Below are experts of layer 7 (counted from 0) of a mixture-of-experts language model. Rows are named router (the router's row for the expert) and show model dimensions 0-127. Each number is 500 + 50 x the weight over its row's rms, rounded and kept within 0 to 999. Numbers have three digits each.
After each expert's rows: "raises" lists some tokens whose logits its average output raises strongly, later layers aside. This comes from a sample of Wikipedia text that the model never trained on.

# expert 41
router:509454438469450573586400607470534428576481486502496603450517484521428471571426520487412516550500494398517442466494547475481508568408549431499541524536461530484537563498546523523455477473454557409458460515504462479436487463496414574519508515424547448613565515473461425515488521521536463450464419481501489511541587637405483507476508496548442454500512481501543513523374404512518489532499
raises: ",", "-", " ", "s", "ator", " in"

# expert 66
router:497545424521533566542390598418457495593539536478484507509528504410508392541488439392488483468400463405552519465532537419385447552497519455507540497487427529574461567521555560617518505430462553489382393486512508536497534422537441484499488507533493415509513443487509540615485504549517456461498414478485476479505568497517534504463472460529436435506464555498524561540481464516467511558522
raises: " ", " and", " the", ","

# expert 1
router:509514474482413587458421547467497442559474481512573528374464576428548445470458446453382520568393480528535442425543489495435468555436456496514513564478454503565470554505534535509452546414542516436492476438465416550522499392544501453537498484514612444515471492466556528551488488499569527428547485535510508553555535582530571471542545507548514460476470554502570538474368497434486472592485
raises: " the", " a", " its", " an", " part", " well"

# expert 35
router:456491457545509615483484492448506442592451415440483518428563490412457463529466483484499550453528482547454509479511543547493485535458535455517454482459413539522602515552526448632470563472459561498400376511537442511541465422479454528550432534497518457609509415493559603518476471498561511424433443575577416516557524582450526449469494460534469482501499536494589487565459454510442464473517
raises: " be", " have", " make", " provide", " go", " take"

# expert 88
router:445541413557417551452415569434421492493454430451525480514493467497509458434458495400544546541525502421484479459485472441470447594391441491486620489509428484534518609528569479567524539429434537432392413542565457475531512525512528480543474500430602430539455457508538528522458500508504561433493537457491456511570548529447466438465473430509493479527476485549545573592470470480509423467457
raises: " ", " one", " a"

# expert 55
router:517561444539480592498505559527489459559502431399527549504554460466444460582509471474475390527475527449541551518480505462456430560378498535595640509469462485517513587560566551566448526471434472423462390424482493504487487476482545550492558452500491457508473517457556504505477514487470530494450493399469507546521582624422574542499516476548534424466514555569519499571419487470550472578467
raises: "al", "a", "y", "ar", "ba", "o"

# expert 70
router:486534461551465531625494479530515405577532517515490556491502519474601515503475434383506448543448502479473457507453542456543499524429461424566507489457455445505500552525643503530476481487464451415429413491553466526474469454471551496528498519540531419548464561499528597480498482458540538462486404495535439573489603639518579501420492510478502425484499534488572490608399539533488452539548
raises: "len", "ne", "ke"

# expert 78
router:454456473571435554528489569472499432533529448490557561510447522474520422505537456427423449543454440448530422481526500463446533564438460419531549563463493501599541560531575572581450448436425558389427419531562464500548498512455533446520548445521531454588467455440578586561433542476469536470478464431493530508544520544439529488462536469544513414479498515491592507550435420451503443441470
raises: "ller", "more", "shed", "ficial"

# expert 25
router:461492447523526576512513550453506494538481404469481580455491452426466492531524459465481545506394479462475518487527524466410579593457476479544594551436351468510471524565574513603440510459469445499399439517475496513488495407496493473471534440466511448555491517477581608552505518402476534445544444546459590493465564528496486542460551532513449495485449511529553598588478413471480402462530
raises: " of", ",", " in", " and", " on", " ("

# expert 22
router:515462467507417525510403507448504434573494403477518486516496449515542461437496486428492531502490464542524485464587470534532446608417432445584546503511356501513507541544508514555464522369531523405418484487506412518501426493509485502521489483424585450563500524439505558547468558504540503440486453450494517566560609537503539556484544515598512385525511561508502489599483387510472472496452
raises: " the", " their", " a", " this", " its", " his"

# expert 111
router:468453422472547587534512540505501425534516484476559506509488496465527485485488524421441518487368510421532519479596535522483523607416448529609644529457479545469514569460561494519519457397484511518438421514527399498564532481485491519521523434538526385495543509451447486592485505559508572471460479493470475492542595560523502541445508541547426454549529543504521491586497421588501406435470
raises: " ", ".", "o", "or", "ing", " in"

# expert 114
router:430563451484440603537472531536456465529493520511513491501476489448499452572482527460504534477479450456522456492487524496518428583476506425473554536482418493536542573557554532541421421398358500367482374505492441498559477437466493523575545459479533507546460455540579581499512512505485553381553446497453550554575520635523525519418507480520482446562412531532540510523464522547449455486505
raises: "net", "org", "ved", "rent"

# expert 27
router:528539458516403640572400511439507402593536525406495464474524481451551451551484509393420499488483419473512435464472566460477543608454519482558607514467467473505613522558516518522479503390500582465459386521524492485562490491492479536556477490539519491509407494485603542562512529477489478468496449482497502515551574594477468557458502406462483466476456509453508530523399484524488462471496
raises: "\n", " from", "3", "2"

# expert 21
router:484507350513470520545451565477452389538508371494550602411534467461524466466553511469457484510502430449541539472501502442443517562420461460567536520489373544551535510539520480525502538427491532403425484526537485478484471411513472509522492493529498437550540503509501531545478542474491451451566454537539566525600622596447504468509500452507467365503530558532525531509385509549487510454459
raises: "0", "5", "6", "3", "9", "4"

# expert 51
router:483464470487501559468433596472486452591447445536496583490408523469533444487527495488561516520481549456543544551501525467440382509454548511495523521478477485509515597518587476575454543390430506449410399622465494494483476401403493469545496482517586471551438485415453480573506535437489528471479552525565547493582564549503492509453468588499538430491558525425565505478423409506468468488547
raises: " best", " first", " own", " father", " son", " "

# expert 100
router:498524439542470596448481567538496462555494421482569482491520496399531442516522434523542488501384442444503411516480473473424560578445509470542511569449462508520521525500603496580455510418404529389431469503456517539483501475494480481475539422559550406561531495531578570552458569421416523422491413515529535498536594522579523528447503550555477501464468460521568551568478411562507485507492
raises: ",", " with", " in", " at", " from", " ("

# expert 46
router:441506420551458637475522540474459469513439516509476521528483534476482438460536498448432499553480484502513509502533533502473506573398499548540479506443503488544557521517548541599448490391547446434396465573522432477494544438476464500538498450501573529538488440517542590536479490494396535486428420490523531555528576701525521512493537468558510404438539556493530515587416419507556515480486
raises: "E", "W", "ould", "OC", "I", "our"

# expert 52
router:464551453493438510545418542498517419535547420536512575550477533482504423448502525453424571499437456440511477449548540452449509512448463464531533494465476530569509567524554536648462504455481487432422418565493480546501502491507486548437461557483539428597449538375488487562451562495474455401545517520480502450566605504429485399441561468534493497557450480444478504559433411434541438480474
raises: ",", " for", " in", " and", " to", " as"

# expert 2
router:446546477533439583512422504468475387591516470493527465421527470466529447532454510525484519522435422512566481489526490454454463493497464505515611538501374502513572556495534566552538508494506473381456403477493395511470495427537510513511540511511556462502505508382505553562454545507546516487451462485494477452528585646503557488488506490516477378488482520455530532573361391537522533470534
raises: " which", " including", " while", " they", " though", " he"

# expert 99
router:452477547509444574531510554474506400528497424535517575496513494495527420539561411448441440503430460487507409509519543462467534572446496430524583604453454498564553537537562551589402436401427563455388408524535435490499501470484525467548505513515513433525484510446556612553447573478423541471431418437482472480541546559478515486481531495561510452465490526453542488540448427490522431505468
raises: "=", "A", " (", "-", "H", "T"

# expert 84
router:406533383486518560467366508423457419596527476454514515533495491487536505463511528456463523466479503383447486505485456411527544612480517467508545533447497519498511593537580521567432504488447578464411422530435488496511520471539479567538579495471477481568459438462426613558500459444466558399460473486539467435534503530435509503488473582485480391466461550547532532593471486533481467508539
raises: ":", " ", "==", " and", " in"

# expert 24
router:443489445533437572483520566448479433523498474509481586515491538474526427489549437463436451490457483471530448519532530490457506564450482440540553577422510484571574569525584588592431450410452578426408428497518455476514481492464484503574549460509526483549470470473571558550399525457461515431444456423531526438541541565471547521442576456550538445458545523494573489557383404459520453511453
raises: "rthropoda", "]", "]}", "\")"

# expert 33
router:485448451549464654476473555406533416592491415434542502499500515523579445529569486455441553478420513482551524459552574449503505596440516453468573543544466535554552565485550490602414568381503497436448521550493487480516514472486446461518520471473511465474526561406547522565484465488536480458503424549526528479614523527471515518551581473564488456439498494476529533603421432522484507444516
raises: " in", " on", " that"

# expert 107
router:453443459531392528471443522422532431567516423461527498463504511494527456509417419513480516478455442461536450502544497461504454597525496445541460584551416497600513509553536502597470507460411536392449480483530436465572472385487546490504500477496589403474517429448454566594472555479496542374502476448503556504562574551461504465466560521527530437538562540524567530596523503459514533496454
raises: " the", " ", " a", " their", " its", " this"

# expert 40
router:501486425542446628499411517413470463596531406525540448457495525466542395524476502470487463560508525452494485448493526515488466591382492422498567573459478552554545560583577578525521541388426504458471480539550489573541510527414508500514523471464576484550484501505533547577457555471550459422470457539549488488607571533464496484552547485560469440518479553445529509514413399531498480481542
raises: " in", " to", " the", " a", " there", " "

# expert 110
router:490490351521487513542459515408507394523545476466535479526497477458500404551554473433528494503490503523486479483566489458456504615418440456609559525520429499513569563497571499523444525378511515369407473525490510490557481425488572518465497489498534445514508492450473496553465467465421499440419480499560528454554582686485551463510530495529495454478480507425519512518434503447475454550519
raises: "rthropoda", " Pradesh", "collect", "whose", " help", "Gls"

# expert 56
router:493492274505430514562421495459423465583515457496529532487506478462505479530553447494526414497468512436492483491515524473469508627416442512523545545505389487513506563524529518564474508471501545451372484478526445467493531492553449477515520479470503485571521517450486497533436515507408479440525407536546480495600587638503514466512505469569508387528525517531553523540420521480462505547445
raises: ".", ",", " he", "0", "2", "5"

# expert 115
router:425473374512551547561506487403510459540508539451477511455517505478506483450462527478458481454475536477536496566514548538447470567491510427617597524572458597580515500528601491568555519449455519433467460444481462480612437464481496503543511514532588528522560564409465577565465542443520563438494532470526539471526526638514488456521525533555464473534475513407553610553428468515507425461459
raises: "cent", "tro", "t", " ", "te", "c"

# expert 10
router:463494425565456576513427604459458426549585411487558541445509575514576502519519422479450577494403474464502429480515563441451546568458430436512588529470449472516532606503528509639414531475486536447447502558474501518508484451483468462471511495453521453532473516395517543597484476471514439497499441504521564437563514530503473531469574482524419455477475532508571550563447394495447474446535
raises: " in", ",", " and", " on", " that", " ("

# expert 14
router:519469458540464678572470547446513423548526426498563557509483486483517517431494463490402594491460534467474406506592530469449518563437508501568530508453423548512544562582574509607446456458430494403473419514481486483546457477468501477469414494477588458558498560452525511535518536514448539485461428507405474456518600544544516470488459564506474416494434521560554542515461419483467486487532
raises: " and", " of", "s", " in", "-"

# expert 127
router:403581441576447541516460551490532452514499543476509593512503458498502474484468433437422500502482497478533452451532531506496431511478509519435499536467467508522447508516599542571505432404491541469414538487440472513585458409485486539468569500488496445477430606540543586568472463556499487468468479530515563455573531642530567459413508483453553371509488464451497441534359412529485486561511
raises: "od", "os", "et", "il", "an", "ane"

# expert 102
router:483507432519458503507478530501432484518539426421514565479455517440518456543540462408518492464486418472564463453512470448430467553436445538600615576423398482518539538588549496507426524450412457376424427504564486498493482433478518527504508433439569532489467554440507588599423529433445490466424426507527500537567558524467503522439512532494486482518461512520588530516406494480505413461478
raises: " and", " by", ",", " but"

# expert 117
router:475483443579496589517484528494479525571448505462467609504499466454513446556547437442496474475419506518548454501567528420465536536484534475475618578501476510590596584510599553530439562400434531355363529563520535511478547426492457514558522494485542413538489468390530591512480486450479494436464462527519462565503526565465576571468552540540498505482529484447513538528479487502521521445504
raises: " (", " from", " at", " of", " in", " and"

# expert 109
router:462467431557502557529528586457483457485530422501479518446491554435515472508545492431450439547444473485523474509512484469433466523448505448491482533473486443524493475580604539595485467442517489405421483508555459524530468414482522431508501513517562487563450463454532621515492486478396550472472457446527532471561534712487501456510561521569501392424517517490579537617434462490517456545473
raises: "gon", "kov", "gg", "ug", "sky", "tten"

# expert 80
router:495539454539494548512428542405536449528512463498530543405489501492489389498476515460417492488455471452503476487614575495470499533418463470512588575495438506503582625505558497568473487455472542420366462472494481488497489473491548462500494477475506516530509415489544528545423548506503475462553495498443522516577576675492498560422562538526510387482419515524607473551451530479486433534470
raises: "%", " lb", "9", " billion", " percent", "matic"

# expert 36
router:460484433525505517513405540440432368559504521476551514506454490491538469467517478530436482517469497439535511454514542445490536618416541414525510564421386488499515520531592564591451551450423542464365419529546454533579537492475469491472484471483514433544517484502470619567535481484409469457468478420477454519505526574540562418497545540542554424447453545496591499567508500531475484457501
raises: "-", " ", "\n", ",", "\"", " in"

# expert 96
router:508597458543459582556410581491446438539521423509540437504569574472544508473452503536441488537454448477535447493524477446459547525437520465542538504444466524491525552500579460597415532450421565330403505509462495500470478377448561511493487448465495481597563521445555482574433573463440529474458450481511475496533577534490531520468520511544438431447525480445583536513461415483475455484527
raises: " to", " (", " in", " and", " as", " during"

# expert 6
router:466463430477561532545486581468532471493563533484578530493560549474537489509452500455394422489488453409447552445527440494463477506476461425561477549497483470541592551524576483559512490398419535487455474531531433504494451451589481528466497489510466431539497544412487491480480527477549538455558407481503490473538629697513561460462540557518459419519459570452554532514390451465493463493496
raises: "pen", "el", "pe", "p", "d", "le"

# expert 119
router:495508440611476578487460598428475479582495428467504482481503535460480443479468475404519530453457519525535507510528508398486497566425458436502617517510400529486481534485579528611542461484418563437447527556506459487408519489479496485423538440526467417588421515528547546599509510435563541445496460527550590544566537495467470505453510516532523463454492596467456471562461420419493443497442
raises: " in", ",", " "

# expert 82
router:502484393513429626513415535486476406562543384427479511470507492500469386562498430463464408520446423452509541489513474478459519538551436495549490552453476499543521558504509567606480499479498459407472499582475432499568476502489488474579491447455592488484554452519525561529522482517491560421459447428511456506513571646486528520502493562549530419449536555510571515450487527503568418458526
raises: "one", "al", "or", "du"

# expert 12
router:546508401541444580550447560422487393606485399503526529488553522475528500442513440482471540510485419394509474453521495440480508600466499413558550494477466429556574551456616485647533542482427544443484505508468467509574570480511558470488504450489517428508527463460534532567474559458489492474489395506496506463575566538497470486516539473493428452470488482533520543578488423445500384533520
raises: " of", ",", " and", " in", " |", " on"

# expert 81
router:477457480515450565531417576470510435541472482506499519425543504455534460528521448461427440494418488445485448455537570476433511574455476436537565547450471496570583562576598575575451466459480548429415447528447460451550509505495519470520520447442541443591435506449572569579407532462463564445434479446526466501575547574496544542481561488519518417460470540522564495570426432466452425470511
raises: " born", "athlete", " someone"

# expert 106
router:445531491549449552547416555412439462604537524525506521468538492450550432541538516435538472514420464507514512486548483507511460511429497490554533502496355531568484604521489535555498490466451529416505444483520506503541478404497480547529497433488577426542525462441502603555454529432422467412528513461474512471583599647523563448489543515462444441488500507474567564563421426548488433512463
raises: " He", " While", " These", " Many", " It", " However"

# expert 42
router:521462439531424538539488520403506396495458465576486600536496524504565383477534484432410500496488452472497423479467546508430506558482494399491558516480506493600583524497518551628447426425498531450451436548521482488474449497522497566555519440485504480492460536524582509552414546463466568505515485461511514546574537611460530490450523483570492404458505520427567496573418410475523477413503
raises: "low", "reaching", "apped", "etter", " Conference"

# expert 57
router:438480517535478583528484567462496463540482429505517595487470517470520425517497435423432406508433442427527402492541521459461490550469478430559574585453505506563564566516594589588426452427437572409402398523520488464532500480494510483551516461495538476554463490461549565549442563477450515451474436462512478507546541554467520483464535467540544435459491536461579526580412395480509455483473
raises: " prize", "://", "like"

# expert 72
router:544453462549420594492481586559544508613472467510518572459485507486510409524562492485465556566462525392531492517505521443480488559449451467528624519534443518478588534519537521509434529481438488369352411565579542506460552440488486551487531465479580477544525487525510534544483549486431499377469468494478519561504536584469567479485526541529533457489454534512483490581441478598503448569486
raises: "sson", "our", "'", "sen", "ical", "ian"

# expert 104
router:507514413534483542549420583511501460548534439525455558508523575488514523449462429496427530457438466438564514439491469508440499561438512485503587509423411528493508543534538580626525518449437480435389386524479508446489463478527476405497573403486518474557573521462552525515463530469430514450485477520468465490562580518505482492503493564566458438539453517482592537601394405477433466501464
raises: " and", " |", " but", " in", " of", " or"

# expert 122
router:476536409587533492510512577504512473546513413522455538425488460403490416605528531508512487561515513393560487522511469435430504498458485516498503549480480516568518508549501567595393504408474517471428440532575441511468567442470519502518558437527581439550530398384502594528452533521444508437423482469550581475509571590448453499460542470589522466485508499534490514587430487473457470513460
raises: "com", "or", "low", " "

# expert 54
router:429485398561440526431469521522477512501487607434522526432457501405533485475463506415387521503480469518492439493530539466463484545535439406520514534500465515561456589565567546564476488472445571465446501523536404422587560432502428507545525464425525443525559472432458504530526490509524414455504534543486508476599569571478553537501549592541473400465523505476533507493422427468521398461423
raises: "ating", "ar", "at", "as", "ach", "ate"

# expert 103
router:473528412458464519563408482498474433519561428510529501465480528502482471458438465498508519466412515483536463481461524496447501570449535479542541534500338542476532581589552539563492505449406501413396425523539491523528485500480488501576563395473561405486557508496536537578527484535411491416474446513530527436559578577507546437510590526525517421474450545497528535621413509516534485542462
raises: ";", " –", " |", " (", ":", " as"

# expert 105
router:469471393497453553481477548483535419515494465540442490497479514555479397470503443499411512499460493512588523464521532480441547532455481443500571566476492466534542517562576550596493395412448510445367475462464529508554459502469585541487532445503530408621438436449589580524380502418429556463485529503578520454555527580477477497509559466499522475498518483579539486553460472431503433504475
raises: " Congress", " concern", "fund", " its"

# expert 85
router:467481393513475544523431547369495438523551554447505585440463552528565441439529510375445547478419445430520485399497490469476478552431500442516454575537484460616528588513570478579513479530504561423440503514575529489525515444448533430544484473504521479485509554454446525566441557440429521497549496483506462469556522618448578507503512556529562480493470545411497516540450477528587491556486
raises: "se", " ", "de", "s", "re", "pe"

# expert 26
router:457515436494458522491498566496490463561488403463541590448486540489509433540463483485447518519539453497473505470461471466472422528498468481509626511500488552605552494511544570591457575322420507493472477465460455552606573483498430527472503466459567397516487400503500568552427554519388559452437512482525561506566491594477551502531520484468508452493556526508530521593478413485530444527540
raises: " the", " their", " ", " to", "-", " a"

# expert 0
router:419446382547485600482478496487513389542444532590511558476517506523484449533459497543514508427427412380504488477504476505476489553484406451527470539563484424496534487501578534569423522403420531518427485506504502521491574462529509530465483480562577539564428590478453595547474506477526528495518485442529505514539575651488485526413590479513525425480521498460483526536430417498563442521483
raises: "le", "ed", "les", " ", ".", "ul"

# expert 44
router:484443420512440586451495532446511405579545464468504541497574551499487502530542502515416536569393507408537509486497533430488485521506531491538489508464507478573464497577602397558490471422521587326422449481414453496521477460473511474513520449472527533490455546402557513567489477434503448459549506466522478499564526664463482510464433501543495529487479521487568532599508522523502433495442
raises: "e", "er", "ter", "at", "red", "ge"

# expert 30
router:464540488532411627433502496430517450603531386438450568469534489450516430500441478383417427464462449441563485434528562477417492582490490506527577560514493500533565547539557529567509446454511521461461462493475494469511503447461569541451470458488574474563527425495461506536435546504416460432446524517503504523542551531442574475443593497452532410486540523548515487594402436482464468523514
raises: " the", "ap", "ci", "or", " some"

# expert 15
router:469461453548469573543495545459467428536479453531529576443504532457549416534494453428421448509455476442544423512501553444467509579486484449520554588449495482570546576530572581568456457423434545393402405501522489489550465472433508504580570482477555479579444480472536567552424567466490537443448438477490518523571516565423488490472529513563502423463485523461569492572424397457527495508471
raises: "sumption", "circ", "towards"

# expert 45
router:486445406523443580488438509454486366468459499514456544455467546448547357484465488474425492466451474469502454540505492438447524593504488493528529544526418473566534557501601572573470463390483473418444408521530446480561444491493525510554553399522541396548434474482611513552427563500524574499420497503528460485514504593452542506513533505541482449494478560473540457501448488483501416467463
raises: " title", " Title", " following", " Senate", " year"

# expert 113
router:473497378526411616462481612439448484535493449511480574490515490529454441475515565444467500510432504473490540499502523503438473533457487458563533539461462566564510606423601521561477584375450580496454439504496423446529528471465509556537545492493583476475471503508571483569474458477492468544514479423481510482561584640440501528422491489567509449528526514515490588559431423552456534537510
raises: "it", "ill", "ise", "ect", "ul", "ip"

# expert 90
router:460482480527459599495526574438500415552497478475491603506483518457525424502508484468375481501454469432495436502482536437485550562461460420533550548396470497566559570561565595608460455412453536446419443498537441459545453487460506526567563426453549441547500477468561564564464529467479494450464418460487541520546561570440531480419537473558500412448491510440525512567439454493477462454458
raises: "qualified", "Publication", "Hungary", "vić", "songwriter", "Results"

# expert 29
router:446565486510485578496459561438502398539452544473494463446478564479540449564531467430370485528428515412530494543560482518437559488452459407517555589468387518533540526506560493506420556475427467478419419507518509496488520467516470542529531523432542420475482478478520590601437554492442498394458447462454483548539582672467518489443542508501477444534502559460551493508506451478511474480479
raises: "==", "===", "\"", "The", "Th", "In"

# expert 63
router:527505398525524618482446557428513443554545420451457541483556478517559429528517455497441479522492453411500435516525513519455499541386502496581577482471453581538601567576594511604472509443450533466452488533444414547525486484509508499558534468527528447495564553451515502555478527496432507462472528383461453430521579544476415477481557433585507412482524540473509523518507389541525447491448
raises: "ing", "ed", "ers", " ", " the", "er"

# expert 68
router:478512412512424616561444563478532444545513497464444573486516511449491468497548461395406513551463497462530443427447582484505524516501455479609557514461450543533537587515605580576432533485474469424456497532473459504499548499539514574395507476445580423562566470548487549500463491502388538495455546499468498464516536548487564488469493478619455492412448507495554527554443429557520428464472
raises: "ed", " in", "s", "ing", " ", "le"

# expert 101
router:506550438481487531520534528499469381523455393519485558417474548469498459442532510507385458474419442461570455512503489423456465569530466446538509502514491527568560501533575565630391422450471543468452482479527488470547511472497516454477486451498538492504486541493545635522459577439377567406486515470536586532517538589494505472489534532498450448496487459503616518548488416479570426498461
raises: "claim", "fund", "new", "found", "election", "position"

# expert 79
router:509574418565480504499458535501441494520521540505503554520543550518547486564504442449460557495480453449534428474501488432488559588380469447464512502493461503607568507568577581555566531412465490472394512527514488457518483421515529461558510528512506377611437498419483542588499523458443565399498495472487502504515529564526594534537489553499404439511422518462483452513400539536546398525462
raises: "zen", "vin", "ble", "ve", "berg"

# expert 64
router:450549458479517561504458527510511488543541495461493498481413496411498444477521475410538542513445523407509518495503541509460502563431548483541539571442399435593558533534554492680473455421417527429402425472513449461546462479481562527494526437476589483552496477506555541516417561491487494468482438529493529510585538582559554461517511460508508498430521490462520556638514433411496505562438
raises: " ", " ten", " c", " nine", " f", " five"

# expert 65
router:530514305531529546512527498456425399569497497477535502508541550472471467489529489421469520495414476438509499516554502512445503547551517450435587524492355478535507499473596500567425551466529537451457407522486441503425542443483545469484508468526580418563505445499516495579551503480409586418507539454509550516497473638489583497527520551517533464504486515498498507520435406490482429452452
raises: "Pre", "style", "W"

# expert 17
router:442492393535484578508451525509528434513530531508524562551440539469484364482500429477503453432482470511549469491511516477471480514469524444478555560419474467517483638499522494557437552471417486474354432478569546529510510513480413531510494408456596519516535515472585573521409483430448503432480456501581465464587546569497532468449520504525521431456462523497547514576400451464462394498461
raises: "\n", " to", "."

# expert 58
router:425498472526484532465466556437447534555558442568493509453454462471498455533469502484446488491525501447526493494547544546441560599433439493533602557521467550620549581524626587552489485395424466431420429500491569513480517506424466523542502514484617472596434443536588529566518526471539460455565489549522485475593571532448515531475484540471473453519513525492530537570415544471537415477452
raises: " in", " with", " as", " on"

# expert 93
router:476497332572468532482415483416491449559458489480452600539487493477525406520505378454457514516420492517500490521576445505468530574495459410589579565461486492580499576506541520635506482500368527451400486459455506515462541480461531485479495512527481440497520465488537529584416466489439522424492443519514489436513494634515517513499460473483490452546433467540512552528469418489498484548502
raises: " |", " in", " (", "("

# expert 123
router:507446476489416580524460504498477443548533545530572456473496484445486428579489510477436451547448469554494516492514499467418582566471537443548594519513422507562521536499556569617509547406402473486442372542527451560434536482438513479509469470521531483524537495414563619582452474512489480455525453518519478419563592593541532496430495586531519457436494573521524514559443464487488409519502
raises: " |", " and", " ", " as", " in", " Format"

# expert 87
router:494530406527442581473453496471429462557500418500587512445526459442489485464450510419481554551445449450546470421492508433434463529468541457542547603498435480496558547510530476503411521447457506404421464521569494422544490425460563493493567479430589415453540449430485541575462571464509464417477415509492552444597581586554557497494567462506434437477531479510492527559488452536470494440505
raises: " when", ",", ".", ":", " |", " the"

# expert 76
router:482493458506463577522497534539537482522550465439581573445506534416561477542497447441473429476519496490494490489517531487480439600454470438582588532482449509518589543525573484509500505493435510445353400541592518440475500421485538480514490426512508484544508490398481564596492512479467528390500473521491485548519585580501549478480473570518539424501450579517588453550375519464537400527440
raises: "y", "'", "ie", "-", " and", "u"

# expert 28
router:438448408571410566494495450528474495543542505495496588503439498450491437491530480445485504429484456439511495440482564533474474568448410418561579517438405453510553491571551588608455506406480486429440348481538440511557520408473497554430521493499523441598517443433484528528508526457484548516488444426487543543521578541472575538544482570469500388496443505483507487527456469535512483507531
raises: "'", " and", "-", ",", "y", "an"

# expert 121
router:471511482521441584458466596528509457534564469496540576445514491454576452506470418444419473427468451461495475506532563495485486625458473499570512545495497524521509575523538516623475468485419493409430417546475487511522506506494549509611450439446558473600559572395520562576482536514462472428511404543498487550514558578523537497532582581503504484433443484479520425566471520508472464429427
raises: ",", " (", " and", " ", ".", " in"

# expert 50
router:465498453496473591564513506511449542552525465497512537498536488492485416565467474512495539545527534456555437468540538451441526594478476505573548493486438537522540551582633471527528533458492534430412496463531584474561455500410452480483506498541558473576482449450459541484503515519463547402412394410430484507516515620423545514446532540504473428526471508560581488595368466457502396495465
raises: "as", "an", "a", "da", "de", "ian"

# expert 86
router:452470523545460563536494549450493452537462408481520599457516513428499417536532440447415444487447458439509423484538505445451531575463477427596574575442508521571570578533574586566431396441428526418420407539549468480519489495471497519535529439504540465557439495460519555550415570480446492438475445478544516501547534553446546518432499496526506435477510555486558514552459400472510448494458
raises: " than", "board", "line"

# expert 13
router:452508361542452616535403539532466462566492511478516532462518532432526476485495518479405535518439453418515504460520532456451470576455506466568532485487311536563559499584564500606475552468520512505516525526543464519472486458479459513489494428496544453574473527434555580584479530504429536459476461481503533527559581659487524501476539518565466446496486545493583512596488522515502456460483
raises: "com", "exp", "1"

# expert 94
router:539503399538448544490408576461432391560519499462521520398555467454537450499547509430388487455493514450480475499546536464438492508473525443541546569470442510536539553538630569530396475355479580456402483518552473479478475503513512501495541525465533450567493484432497572514411540413480494453499454490514459458510575638520472450444527504506464384474516566509501489529450490517501490522496
raises: "5", "9", "2", "6", "7", "1"

# expert 125
router:467548450524460558548419539468431434558555524455539496445486549474486424499505457414398486480419465434527441494519514451496468595415469449561529567463366499543527530511554525527510540499435521464485392479510493454507466467535451452490537493483617455516544506493548581555509470475456473411516488454469530538619631640467575472457541484545490482478501554488585518540477412491492447503512
raises: "\n", "===", "==", "It", "In", "The"